Experts of a small language model: vocabulary 4096.
Below are experts of layer 3 (counted from 0) of a mixture-of-experts language model. Rows are named router (the router's row for the expert), gate (a neuron's input weights, with its number), up (a neuron's input weights, with its number) and show model dimensions 0-127. Each number is 128 + 24 x the weight over its row's rms, rounded and kept within 0 to 255. Numbers have three digits each.
After each expert's rows: a language model's description of what the expert responds to. This comes from a sample of Wikipedia text that the model never trained on.

# expert 50
router:187144152144141138133125121143118148107122128132144085113190120114108127125108131127091124144168167138148109118139147169129129118140123132093105171114133103130143118102115152136145101143154174082147135122141127122095143140128164149126126112164172126181118142116111094095118086089116119116138112125125134126144144193134177126146160166155147073133180142105167112104127082148128134133143
gate1:127148128169131121138050126137132104139102122116144103119157155146155109105153173104122142138111131113129106161147136141119118155093124145151139119106180163060099168107101135134118142136103162126091115157137121121121163118139154138123107101144184151139156139129117151115112162130126076144158095171157146116132143145135150117127146164185143100147120134147135141138175109121124114085157
up1:105126163095168112139164134117128127138138163132119148119113084133114186151085099140144134118139098159133130109115124108135158090164094129130139172159122112170164135136113129117134106100131118130166132128132138124109099143115124116134165138078057106096116111133102110141168121177136140118131118107146124150127105107097120102140129057098113119120109143064133151096085143124148124131106
gate2:098121157153136161082124138138141152147095109134160128094109122120110117127126163116108109133148128148118136103099141170150127151122136091132173165091138109106134103078099180153140144144130154130178112114144138096098147115102138119146172099131149140172162118157137108139071113139161116138146106084104135110138134121133158159154173125107160132117124160151131109090079110129121161129087
up2:119108123180103126144153150106145135129130135139146116073131141119114149138084154142092132123158109114121156131124166167148129125115135151161106150087181077126103165105095127162145126112140169137142111170112099148096099117126148151099151164174134128188155119133140102156090127106124154123115113128115140152119126150145165098169106154121149149116132097112122102114103111161138113167089
gate3:136139145144129116091109138172171128106126071171152116110149192097076099084144118143138112101111171101130078085138128149154150131131140129131144121095121118154142101143107152172127123128160120124139107094156177142145140116118161111130116098169122083129098158165132104133137111127143145102151119145140103116163145119145134160158116143124162124107112146109124134122114129150168163173125
up3:134145125092125109104180140136097165137168169154102104092103132175097163116110111134144160106156112114155181128121154167100155120119144106088151124130100117101134134110130118096103153145125103148139105162156174119128161111178100138140153119085141151122085128154141100124117134139116114114133172128148151107088092152123128077169129105111125146121143149128129145132095163142150118155138
gate4:111108126106107108140145088125119130134095140133115108129201134135130110148122164107128133156156125165147128116107144132132145114193146121132118101122129144097136133132099122113178096130132131117122087137130125111131137121134110166122109108124111132136171138094100121114115175130126093119124156127098199064125128130173157137143129111157164126113167104140109101091122109098165204109140
up4:096133174107134101152145084112115106148093145112118125125178113155146130157142122103134130174163107151120157121138119148105163103187134150143088082137132129101149148134110112100165090121128118095103117155125107141127158128138131139103102139107101136140161123086110117139120173142126089151148144135121168111111107143160156124129106114132143124110170101120110110113141123081167203104143
gate5:113136139082164101097118129140139100141101158110134144086159075133147142165075125122164111144128145194135124102127127141128117116113121125104146152124152152139102150163150136166181157152141148144095108103158117105166176172102163118133114151135118130134144124109124145139165183141133145113153143121133092111118146145146142147171154121136146113168157097104129143141145125094159107133162
up5:107154103068148083119116108129114097166108155114126176125161077141173168163088120095146143148124104164141135127139113119108129094095100143120143152141174170105089169130146121159159150111123129149091131128123112115178157143132143110114081142129096127135142120101129168145155184136122138121162138125145117128117123127136149131136116104127128135163131103118114158159144100081152119113152
gate6:134138156095152104141138119119127150090116132140140117175132119078106145119104092122125107166154155150150142108145123166150126084084146125111054149159169103127103111124121133140139077140099155145109141081138116124137162170138149145132137098128153115147139122115115115141165090112132096118108073127142164128119158125183137153177119129086107136099149156142128129133126116149162119154135
up6:141162159099145104160161101101115140085122133143126137177136110113108165140127085113126133164164110122142147115166102159131167083095121142114065163145161119102110118140126118117140091141091148144106156090130109140164145152151148129111124142128129106137148116106129101128157088118094107129136072120142169146113145124184141130167115123071099100122162146111124147147146113133129110142139
gate7:123097122120116135108133130149174134089131118149124077111120125095117103099149148158104114123095165163149104135105189138127105135171177099127134121138104121157128125063114145159124133144117126104138088106131117121120142139080126118146129105159148111156164120147141101093101145088146132128082134132125155123170128085152144179120124122160131098114155141113158115076097083120134134154124
up7:096170140104147143171105113114111151137092105155128156146168150196149126155148105148125134111180093119112125110153066154130162144131104114119138131119103113139131104163139117135131139142164153119123181185161136136157151128138137156136119165101130156120092150117088144134179130119119107102131094115138111134105132125154136089136122129098118164150126140114116140145177146127166110158155
gate8:106142146097102129094130099117131136155161136109139067094154115143103104143116121104098150170107165110134173143132091159120128093106129109117063154163145085142127117157189149107117105120117142109109117159115116113082137187123145137117094097095144136129144154110155144123160127128083093140127090136105133151129127159137115102120150108113118123136168115118151128079115104144130149130150
up8:122122144153140105148120148123126132106112153130088172158061121125158135143126117115144129107140065163128100112112138089124131169140103126171154136115085133120123130119054109124128176107121083156140145127121126134167092067159118111126114177150088116111128126139146133140120109130149170119133133115146131116126124095084123159134108128124108136115081122172096137168148145114154123111109
Description: Counts and durations

# expert 63
router:149089129131150153095130170150157131084102137109147122058149159131130091094141138162104139122125143151124107123108164130196132153144148085132141137097136130153122117132124134112121134154159159097171083086137151110135149141110139148156167135142127127129100163176127136073106087102139128129097109130126120124160149148139125136145185143170142096124130132123118128122109096157148131146099
gate4:148093143128110111091152131156164147117187123129131088106159128128150117097101160153105129136137129156146094130097142100117163173150137071117123148158119128130135134101096090110139133143111088101165080073090131113115118117166182138122150096134115092153136113118123129105105125070133171104096090131125108106145112130152125156120098120123124096152122097129123148133142092113124145132145
up4:129093122091115099111143125135166135139190141100116134121137089150168119131110127131122154153162082151097123134108108087124167158135115107132122150153136143149116140145125088107109149079131091135129078105097141122150101109139181118093155148111096103128117092113154155127126118094120160149094102151141148113130096091147093138138095128107119096166100096139101149155146100122099150097153
gate5:174106151160138154091102134147124168089102110137153066135152104135068088138128124132125113088098167102125111135117129128092113131132130124127128111119105098163179093149131163119174112140137173131120120127125148133100108132144163136160135117117154110143119147130113115107116116088171143133161139079112122096145133183153124148147104126135138104115125140101163098114105087103126143176117
up5:134122141156146158101109077112173086080112125100095134160103119134113141178099129163159142146165141139126132139148151144146162095164152132080161110142108135079141090138095133121143092104114104078103143140130113104103092146142113140119113170177116104132128157142160127152152141115125140139130102155115147150144104117096160139146134162110180109135123165118121121119127106134104105160113
gate6:090066140132141120125106142151103141133150110116104102120114138109145088097110122150139108095136139124144110121143154083166137123105089140129179111097106104191113128123122161119127166132117175103139165123109147157139133106105130145126149195166117106137111137094112134114134108108177121127131100128101118180137137113116117198098111121117110102129137158129134105150131104171150116146098
up6:090109121107132118152144169140099121130160138106087141111105129142177099106130139177151124135103159113125150125148117090161158111108098135146144097070127135152096144136133122101108171132124154129119147141101150176157096114093106094094116189128113112095123137089139139155105124133156138129100096130128145178116102107112099164076123116104121119144130143150120149150172143158137107156133
gate7:169095133158162127097132145140129149132149131143131144093116127120119085102084139122112118133155132157178131104127140144108113165171159128111124144098103096127114129117108129133166082173141157129165134127149113123128126121109100162159136140126145092111095114118122115089104127132128119113134094112083122095172164186169162149126133150159158093123145123125157107106099079111135130188156
up7:108150097148115115097122097121122129077081093128108106127121143164102164097128141102129096156138108089102163155118105120144112140110122136129152112152095146132172157159127157138090090071102122125132135146145163147155116102177087141135095113152102115110141128131103151107131143139139132135135173133149104123106168100088103123101125122155162131150102108097159112132086140169113121112082
gate8:121067124080112114108124115158128123137128108128126123113121134163145158110148118156147127176120137135114150149126148141152142162122089140169116111073129145116124153158146149148105133141136176138132136132127112139131101065140128123124189134117131183095107141106160164134149135135137073178099105127155117141115145110123138113163124105077168144132141113158138120138146177090128176143133
up8:086146161118139141151119135152112128094132139104094096130122141116130096098143133182101115106144105096153110133122133081099130109158118153134174135172115116106137135095110116111116130098130132069165146151120157080153111083137129138121116117160120111124124094141141128078139152161121147110158131164131156125151091148127121121134057097128137127128121130118096089096136167184130121107095
gate9:172136125138121162178103134074112115124115134155097125157128135089122138126132102135172107085112115143137155112170158117134105127135165124129075091135129142107108119181151153134133145134125111094129098157134104124121181139118106141111160132144174139085166113128118104129159091149096128109108152145136103156107133158127143154100118129135133073125191100128118139131113166147104133143084
up9:140131117109112143170131138098140093124122143119092122150108129125151119144141108128158153123093102142114156132162174112182121111084149106147084077129141158107106126170144106120100171139111149128123106158108116136147158146118097114105137149110126149086174132143159110120160081153094144130098136173149130178105120115139111145119111147154123094136168085137102173170090140118119122128120
gate10:085166142133120168097148190141123114127100141115156142155172076122128130111139106095130141104154119133161119131105141124169127132168101113144121137139151120144115140152152132119133121150211116072151091109130106139110110104094143165109155098148145161145104108153120143139144127145108180093077090108133156140142113129127115134079133158154117141090115140097137129131109108121144119143122
up10:204117156130144103158103068123142152121129099144099094127131171111124111139111143155126102135129166158108118119123133137099123125133145146103132155118081127106164103080092131161143112112082093145119163120149133094108149172171133112156097146122131100122139121099112101118107116107158090101161127119109083086136144139137142086158102120122150107137139129093138110106160129132134170140125
gate11:133178113161133150145118115135120146083094103102103138162090106131135149097124095095106097136085165099146126162150141101140126076150116102100138123137122153123089146149177142130153123095147133143120142128191093116115095154154124119115182152098148114095114081157138121116159101134131111115134136125144119126134150126147136160080102137119138124106092165138101161154096162133111137110118
up11:138171106101117133154148136101117110096101134100083138125086107159146139089139121119100144168074148099132134170137138115164160079149116094130114105143141145112070163167178118101114152119148148163101140162153114133139098133134112120108170133104117112091165086104157149130154137133110125146126148144151143117110121121113118118089137151110136143135087146144093158169121157108113109112114
Description: Infobox field names

# expert 60
router:129117158156173150103092140139158148098104090189166103107184132116138113128098177119108111119139121158136102107130151129156108134153145096140154158115115114132145136130131155177168118106150139135135129096150121096109167165136172128125156118139121134172098169150088109117131086109145123094113077124097102115146174136143154126171134134170135104129121155133141122122104107133142124140138
gate1:119151127119111111135118112120121119095099134155136147173132102113136139113113080106099118148116127110122107149133102098100130096127115120152075155156128119143089122184131111117159107089152137124141160140100091154116168141164132115131115158108149129054100103102127184134123110157122122131107147154156141154099103110139139110148098134121088103129091109160079107128120171093078131138140
up1:115122154146078168154156136125099150173180129091103128133126136122150162171085135154158137143148120131122196085168143132114142121127126138098155132122158164153149130089138131105070138133154118148118109136154107098129040092131128129119110125142117118127149108137140122140121125119113111104102171109110096122116095125127085142092128128134105145119123158123130152151138163085120126122107
gate2:148137129104187127133119110135122127128121120096093127106197140126125133117122158117120094154174152190113114139101126127121136161135147166155136164097175124144122152103096119135131129133127181138078133108146139123173079104132141181138108134140149121163152142126149126122111131120163137120149147113131114119130169122135150159170100133164126136076148108171105092136166097135104130145112
up2:138093134161118156106138164149144148118117114147177111117057138111098101109106129156122123099100140074182119119142159144156101126108133088094133115153098116150133099121159148142130134151120123092166098126149145110097166155089110111146168090137142107118115117163101111110116106115122160108109136123124133129156134152130131128096167140102166114159121151097147129104085162149171137146108
gate3:095143180106120135148153104136135154075088158134189154149141104119137135139136109111120152140160087085148124115106129140151145096148119139128097126133112145099165113119106138142160147117131115097180127160111118127087188107147171127136100138104102119145145087126097095104111102126133117122154092120106135174117151114145135100145132112125109133141166149127128140106142134161146205129133
up3:108143167118134130151155111116124152101093143147203157140152106127138126142152134117115151151164094087143129135112109136154147100149102121137093112150134130092152138127108122140155145105123126110173132182115094121104178103163164126128097135109084131124150098122104103122120129145129090141172075118112128171119161119139130096155139116132106156137144134130129143108147111169123206112134
gate4:150111110127127153122116118148134166102108120129151111150099136098122141122103111143105115137161143155168114098092125193166118126148110114116164138109112122166137106115101153128128100136132148106140069138149127111147173115107129120118150109136158113134117134147116128089119132095170191106151120106099096119136181175137170157148134165169158105120161166105150151150114106128150162097112
up4:072156129097137128137126143102119081168110124143140116136123120098110127141136131103160118099096164130132086150131146096135128145155111098163142090090149155102129144117169129149120152162119156161102147142140143116077141106157112097094161123127105114125084122127144150105171169103162167117102165151154101180137118098131153140134112137125148157103122147133141144141143105168155169124165
gate5:110111094143164118082085151145138130112150144127142098112165122129170156123131157121139156183140106146109139084116150109121152159118162123145127150147145127116132098109136131143118124129142145114166117131147126079086083094111160143120123110141123119149171132154130140142102147119130149112168108169073110098130178155157155143134162142181156130156123087136130111118078097132169126109136
up5:091139087128148117111095112139130113140152126141122084134144103163157150143110174117146156182141100128110139109127116094117147161137138115157143139162159128089139120118139112170117129112146135144166129140141116088110085102136159127112105121144099155147155143128153121158112151131105129112182121189088156132109176141147150139129145107180109141159109097154126111154089083121162130091141
gate6:119114124142148100119082145127124088087103121134156121127104124114134132121136142123139115111097122124120075101128177101118104117089153143128147157138135125146096114127176128157177088116146139117122126036121134104081124142124114129111160131118127136101101157152129172115156091126171173101134119146170130118145133127120153099138120123172143164177130096152092114136099131113153119144157
up6:135127116127121147138157112138123181186148139095092106137141153142112124132129117159124123139168133141155168147131102161143150161153115108115099099096110116115156128105086143088083150137130110116137112211141134146172120100123115150143103118156128108148148119130118097147099155108097096161118112099090111126139114126134115159117129165078122092074150156110164143115139118150134153123099
gate7:143123100139129137159116095166126103096121113121155144135236142109124102121126156114135130134151113194127119109129140109102135151119112174155159125101154161141105154133137109130134097122179135148086155113145132144141102136152142162133132090123184125137093162148129167100128142144125132130112101143134088104136101101133100108134106101185119160123124101141143142093138128119102135123119
up7:117125150139115134130128160085119150152114147150121122095024110121133139131113076144114141118117135073140135121111125163153099118141138102101126143135092106135158115126131152117137152128087133080161108125111142122087152129108103098120141143146089126136160082127127075152126131087155137120114135120143166133123146169132188157116145137087156117124162146103130118165117124124169134138112
gate8:152135106150123142140101079122118089138150107101124139157200124158154118137152180114128146132141103133126131105169128084113169127127092149157140133117115175111107165146154110142122134113162118126109148083129095134128065117150178151112141143121127135176137149127134133127144125145098112112122127158125101100109095097142073119094097097148117133149121123135101160143146072115103123122152
up8:113146152107136117109180150122144169122127142161125123131081125122114137121124082132112094114117140108113133176123102165153116105159145090115114107146158102122157113136086146147132143122077111151153112199139157135140192149131091110134101158151102125116154112108132102137115144124128138141158156112123185182132170139122172141138149145096139111103105146117156099133121173143122133125117
Description: Titles of works

# expert 4
router:176150145154158118089136160128123149101109115114142122133107154114100122134116138165110112108164149134131110131119116122142116129161129109098158146130118081196128138111100157165152120159142120130135116119181142100115133130096140127177150125130149138130106145173087112118056101140151125091122140108117108117163136151143155150142153167189172101119132164093142111112152156152139110144118
gate2:218100177140144107150146127142112082116139106125161116147107170084108106109138102161114126080141143132122134131146089174143103103135149119118109113145104098158108143094153129142133147147128141118163106142119170083145130088109172094152112112096124161121174135093150131128152124145124148137168125099125116116142119130114119135122137166143162096139113133117170126150137116161158106126123
up2:032159119136126159108119147135154181138122145127082140099152092160118126124122151129152130131119114133165102109094174096121130158136100153128131157109129156119174090148092145131143112124148118137130140111155108178118130167131115161138144153124139102138074141167095103131096121092129140108095125130099129147136138123153147158139137087120118140100151122146115112097098119114103173135103
gate3:144144117106151120143128156109056098103124136104202121153102123114116155120149112131094133117078099116112142143169122104117150126134118144153144148145134093163109115095141112130123164119140128139101121133112087106154144120122140104124114113148140149127147148170154152145102081165093075135129141127132159092130124144118122106137118113180158075166113171114095082127153129124126110102147
up3:154129147114166124155130139119060115131121139097189087144117180111111128114123130134094087112103130122115145130148098138119136121148149159154136134134112089178113131066157134129116137157114146123117095133137141122150119094142141113141137102165161110143144158175161139138092093138128100137126120131114139069134143127113135132126117126157184091147122174112123064118115110135145114090140
gate4:132087148156093134129152129153128133140121086103140115177119168147105095118096118122129122085173138114143100129084136165192151120114157110135109118166133125175109109137151127125139118155117102143120135104073150125134172119134110151154114137121073112121168108113130166098096161137172152132110139121140136138140115127160145166125137166080163166136119148162114108134155126110139135160113
up4:126090136116080114126158128111108110171163125103099148186105156169121128119118123120139157118157131081140117140132123137152164096121129094127121076172150098129111138155135110124133131127090083144120155108090127124150147108132094129127095147118073144098163114103117136122092175165157123144137136134147119153105102100142139157135126152083166168133132127167114147149168159117118107119109
gate5:122162158120160103142140156125116103120150104114119109141146141164159158151136151136089132118109085159161079157144133114143146125146136116122099178121145149052208129192117128123137160112148085115112135165143133143118087135158139158141129122094105154123103133102098141116129122145084122150130130124129131144141146147127124112152146077159075152102121143127136134112125121139140161139139
up5:155095132169129170116105089134140165144118146165144113118136133099097107108126141136155096117135174131146135103110140165135105137125149129114155097125112127172076100074140126151149111149113162122128108104145142107126189135098135122148146125165174077131134124161149097129130129093176129091119096092123099109140126130137131159121132178104169081150125107101142110140111126154143139155118
gate6:074119141132144137085117128139110150100121093117125086161113120152132147148122138164140118122080130110109159119095157109167098101113140117077100105164147099124115139117138166180122164150138131147149146131144115121114128103144102158137138097100140143135149163162159128113079170131067147158092129165118125121111128146173142118173152094105123103105126125149147113147096156106126138099114
up6:186119128142122137152111147141156117139132167144153145095167155088117100108130138093125135128169137173148100117132123173109133139140131133158144165093099157128151089121129104098146110121145139100154096112121138106128127144116172124151120137160119121122112111141105103125167069091179126089147128085129124130155138139095143140103075164134117152135146157091144129104155079135144147174135
gate7:149104158143127151130111148175153162125160138117109114134164187084153144122119157163130111136123108158168114102117130152162070117120134155122164133146109094153141120121109154122114139157174146093145148108154119120090129136122177142146158140117132093162138133115136099104122119133142127111105129052085140128161123140174164147111149137098111100117161123117135096141126081109129142147108
up7:172149183130143125091121167108154141103154101166143106147121161132117139116126157150167146119121128146120158113147125145141119158157097119160154179127067150097154136095103110108109121113103123110142121134172076149098141090165154124145129134151120110173127102149118115069113098101143127109103131124124098145156149121139144130091144118113111100158126136096109162152146096158145114091135
gate8:125121150156134158117071097163117129154131134146112094095140151117096118121114150115103097115148115179137134077084130128123139165135137111149162148104115125130185114108128148152184087131120165096158087087126117144103120116096134169124114087133163131135126108134110132099137120104151129129092128078112082143147133127135123178128131153153140147089168158110141118101105107135129128148096
up8:142137163128134136100121106123098132122171133095132130149160101148123105139116125138143125124104114134147153094119152113110108121099159111124168129133119148145150126154104093173156081110131167120111092111144141134143133137126161147126091107108113118101138118127162099104162142098119093121115191134125072122174136136165127119085160157155115091156124149107105084099110156099163086183144
gate9:181132148109148122125131092118069113141139157125173119134129161105109166103116116132083118109094144123085145148133106136106150128134144149162136146123127153165121124108114129172101110152179167121096116148146139120155159110129121115173143093155150136128123155188145154143125088150133104107160117132126100112142123170131134115136129113151169081140112169071132096118096118118140093128140
up9:097113123150116148121114138144158162106127105152073120117159118115130099130115133113170113139146140153161087089113151170151105144118148088073122118117108129097146121125142138088164098134095122121147134100124156142090116167128144164110137146114109109112110093071097090103160141089130173132106111106110139138145135123149151155141135161090106154106160092157146154127116121141118167155092
Description: Date and score separators

# expert 31
router:161105149172160156107090127160150131126124116150147111123140178101095084100123157150109100112134145139170124100100114149130096136138160111093158132115089136123146130087078134165127092165140146093144101118156182128121164159122146119132123103138185107137122159130099088111104108131120136130123108098120118125138164135143175145167146152153148111150132119097123112107089116138121132142088
gate3:182145143118102112141123083099130085162149139123117175163095122157131123144162103109116149132091114130104158150166095069100139085113079168127127092144135126122117128151098100160120106090103141116136151163115107165138133145136115096106105125120131136145146119093134116153163124159110134154131137146134149164093113099109138113117088132111098122166131113120102162179130133087120116127158
up3:121096099100154133133099131151166129134126094101149141111106141130144103106133197198132103130155149108153106154095167119165089125096141126119104113166176129111114160125130143194128149126106125138105114144112102147121096145113093120131119142148135128161130164132122162148087131129103129125124158108130150139142174150099155135140105157132141090134142097172089106137118144099124119154089
gate4:190121123122138126167125145139133109129153092121170153115130169137125143112131127152129061150113111128172130128109136137129135123123137107123132099127115134096143162165113137166131126180097104137105058136149162151174116138134127124133146144107172095107135166129116092126124143131105127145098154142118124127112184095099147167135160145102154120136104126095136126148070154115083129140090
up4:144118162129128105163127156142096142115119085148183151126143157145175166089140111153151079147081127127149127119090170177140155137104145114108131110121105125123135129157109111156133135169113138097095134135138130130120103133132148130126158168077193125098124116131148120146121133117105135144110100150131172092109149136114190120132139115160155136144143135065150141128107095105111126111120
gate5:117123134143121146101097132128162152100087115162137092124151128090096114156112163142106145147141122140136094093093127165167081142139150130081145119125082111147134139091134136118136111124149151088155091127112131094094140137129170165179143146140104158154131161157100093148127111134144108119112133096124154123139138175149150127173126156142154113128146154099150157130117129167171165119094
up5:137127121114164168131156139158135127148147141116127153096095108138131125112150122139088093102162128165136140128110149142119124145131108082152103111137131109100165160088149142168106146139097160149094088154145165166170129116129125124100131112131164068106141154159142098115149111117147169111092170147146120141122154149116140162150141132111098162088151135123159144145077157091113107146151
gate6:103101126161126120097065102144125130126086096112114144139148127138148165079144152116064106095146131107091135134121100113126124143166128099129119126096175155118134168159109150137116154130141150123130162127165136107131102140116128145138170107138148143123117113167107167118132155156115102169146059138135139051134136102142129101133138130134094130146135096120090117101119134156109133098124
up6:163139127117124153145160159123151151133143143165151096102119134120106134169121122150161111122144139165165114105127165167156105129110115144089144145139085088134126085088153128111154107159122117111132095123113121147106156126126145127132111124139119100149121136105152084111111103083154154081094183101113115197138139160118135159141106136137155095092143166116173128136112113125162131166115
gate7:148103127120107096077083133109092108130118130113109103139107135128121124150135164128077161123105143140134152153092143104133121149118128093125102114126141132122144158068090142117130102125119094129164091169175090151101130164100120091128080088167124148119097150097122154129113097133130142137125098119120136154133117153137091081156096139120122125127177119148105164136152081085125129141116
up7:146113108099099103126075100104105092163138137100090141155099125161119097133146156103104162147097118115131172154116118109104144125096109102138114087146145165098109164087105119137100111111117090133137104166143110164111116148119107082097087099154129151131134129112150158159143125151102100156129096140132131157106096111143127076111111147106109140146151107142093175149129109102106116115131
gate8:138164116121133144097113155100153137143108135125149106132150118125086100125113113171092136100152140164122081120127156144139098118145165137150143186128115123178109102095147113136144107140133128095152081082110140117131144099060132153154098106129115085137134106185105099125115100130146135126127128103072129100122120147144158167149111104144168124113145163150133130100083122119144122155134
up8:101126142139136098170145142174165096119131103166160124147172098134135132091160140136115096128136124128143171100121095131118094146148150162143140155085103156105140119156094141126142096169174119175113127102115109130113113141125158087130111138119161114126123140115126092099123151123108116121076103113108158081096136114156156130132116149081121096106092143142154157095154108172131139133104
gate9:128129119166140167134130152092133127165131196177107109086134139045099160085149120144176104144131131142140141109111117146105114111122106154090127139153136151110115131072150126141117113115146133113093111111160117118163131123153111124139123128121144108077156145141154091119160117106147131106122167074134098182122100162146120151129127155132177126132127119129120108121126128153123122158117
up9:114140148125125096107107131169149144082102070091161130163137122163157097184099138124070141114115139143108108118110139108162122150138161095140147146110101093155165112148106155119155113156132135134156106113118131106090143151104162159145140128165104117174096144144099155125089103127132156117121096157097154085146175122097135109135141103145109125117154154103148129107115112121140148123130
gate10:089128087107108155121134153144171105141121097125179136108124123110149122089131133118098119119122137109132128121096111154100098134107165152138142127120107149128106159123113115138091127163126115136098137134092148128136165159126154133121098111153156118169157141118136151153111144176100118165184103149129110080130126095069087113132114083153123142158145125078108112080102142146117117091086
up10:087120080108127145120140146155171118138103101116186145122119126109147137075115120131102127128120157118113114111103113141090098149108153167128127118130087152117126179135114122135110118160113133109101132133109141113125170155117136121112116098172155111161152116114134147141113155162104134156198103137125109087113115113068112105118107089176122116172142148078125112089125120124112129099106
Description: Second pieces of compounds

# expert 20
router:132106158131145126103139185133142153108130109135146093122138151124107111110112143152109119126144128127188094087095161150160100156136153105105152169119108118137135110123117143127175123121157159112146100135135126109084126171131159155168173121153128125152066141128126074117098089133116137097123129100097128139166161170138130123134139124179147104124146166097145107100150133123151159131102
gate7:127087107116154117135156203142142161103170139095153143182109099126125099119122125166123136131136124115156070144107159122137107127079161108115118180130124155126133138139098128147114092089103105124143141153143141127130142141114114118140142140122169147130111123115098124163111121171091154154149141121107166153126158160098157083142097105172104128140108116137133158129176134115099092121128
up7:146157155143114143110079080149126107149076108173092116060147159115123161124129123110131108117139123162124167125152112150116148110164100133122146104111125101119154111111175154115132160157174156147141117101131110124142128128135137140113126120136116088124151130145139124087148114075151101104105093114123098097137116101156127160108170149077159133105144140107142112129083114154155157144113
gate8:120089129127168124113177161120092153120181145135158151152119121142140118122120140166146111131109143086166067154111155160137116105083140081136128150153133166142124111154113151159132115120112097154122166125140123121104129152124116150147151119171156158116092129125132109163107118147080118153136118119123158125127181157130141108141113124188100139178128120132088119112129150076125117108120
up8:110110120115144120139172164108096126136167153107141151152108105145155120150138111133163137149105121080143082147143143144113141105087128116147117141144116161104102126154129123138129126116091109161109162156121119144125116126150109121115152122153130165105105112102157118175131133177076109162166131140131165149096168131119126094122096106167095149175121109152102149133155173074115111081122
gate9:107123142142176146117115110131136128109119071125130083138150172072094119115113132142083129118159134149149108142129159130135109158148130120052148174094109147143122118105109123153133111134153151142158111112119155138129145139101136154174131112127125113159083157144108102118098130139145131094116104111123142132170181145119134138165132123128146143135165163105125087112105083163111159157089
up9:133149111144117107156169130112142120159152131123157119126156083161201107138101099130098108147137107116138121154149124085138129140122143119133100120097126110139155133078094128085110166117129117118165095123153112109132117120116139134129156072131116108109140159097115151163134100132113168146106096129160097134100085134083104126097107145107151121135121142103094158173134136084168167142153
gate10:129103133151124165110143133168119143133113086139120127125169171105121141128076121139133099129170157155149115128091135146141141148131169146129131112124117101170111092136126132143123107131176135087154126109169163118135158119119155130122144120109117100151123159169135085138098143124101112114104109117095097092134101142161174151129129152173123111120146177108132132087124076179169130151093
up10:134166107092140101149107114117087113140146158109096116100098120109138110165123171083145110120108132081162155142134146150132082166117142131165154149152117128130130155151120143091157160092133107157107137128084136150174144086143133154138141101122115142084136179122115163152158122156120103167108121140167125165143115085139100133151123116106131146134132135114118135101170157153156158132152
gate11:122095138168164148130127153159134133114106080157119123107149133131085092119130126159096126109159160134118157089126120152171091140158128111129150133093123153127154107102114098165111116136135134089109107106160120121143129109129147155187176133148153131169118136145134100105086098095119120138124159114141107106146161144168175168122145150131127109089164143094146136087142079115121149127140
up11:165121117155119124156120135111128140164160113154122124164104108115140130104099147107114110102156138130147112136154115073091076108094088151170118124119102113157092151161102125104140121147152157106142133117127102126142127136160147107161125115149110120088124115131149152177121158145108169096122070103102161133131120093144130105099135158143120165114152154139114147125082085153158092174142
gate12:100168114112109098098130178093138153102127126114119134133136114160124161155138109147098128143123124123165110093122145108118147126134118148125113171152099132131154146155145110109177113093158119099139107163120085099094115153162143124142143139118104165135069113134096108093128053129093144100129164104094132176129129146131108093134124088146126142110109151098150158138175155128126144140140
up12:140100117147155152133129084133126102147125146174134124095114130104137096096130142112146126109136150148091125164140129150135116141133152132123152092091143115141103125083101158151084126164107118157118144100119151154181137119108113141109124093153141104133188144146152171157132179111153103163126081137176114103127141122104147163144134167094146123151142100160101096116079099126154116119115
gate13:097129171119098124086121174131168144146170108155164114141110102131142110131140123148118149127178120103072136085122097111115089127136155168157104129136135157141143135102135126106134129131092121121118147141124114109125101081095162130170087129145128114137083110097121109105130126092136116103158118162115116133126081134108092116116120149132103130090159186130155118106105165116160149179127
up13:098137170106099119104119196129164143135167125151158133158126084114157131149129123131110144134176123113068143098124094114125083114116138161152113135131142155130132141124140130100147135119093119133132151135112113104134113073117161115166086131128119114133086095097133092131126104094113103107142122151104116129120091139123091116114129147116099142069137184146151145115109173109158131171127
gate14:134098156100137136116145184145114100128138146160153101132140103149157119080117123156129132141124153121163105104147159145113127140119118095143118114116122149137137091132111142156141107125145117138122117136125130090096120164151106147157165115193153167130079121137147093143130084125100129163135107135087123135149152164125113091120132116152123141174159164090127138087152153111180191098142
up14:142140125158134131124096072107135141131108140123146137108116157080096143159142124105112118121125111163091152159112104115119142126161139162120153134139132110120131136121110139110102141125115133099134122135143121148169134092126152128100091156087105117102184151124099156087138150110160131092107126119148112135115104097109161167143132121072116120089120104173147146132086073139089060164128
Description: Status words and prefixes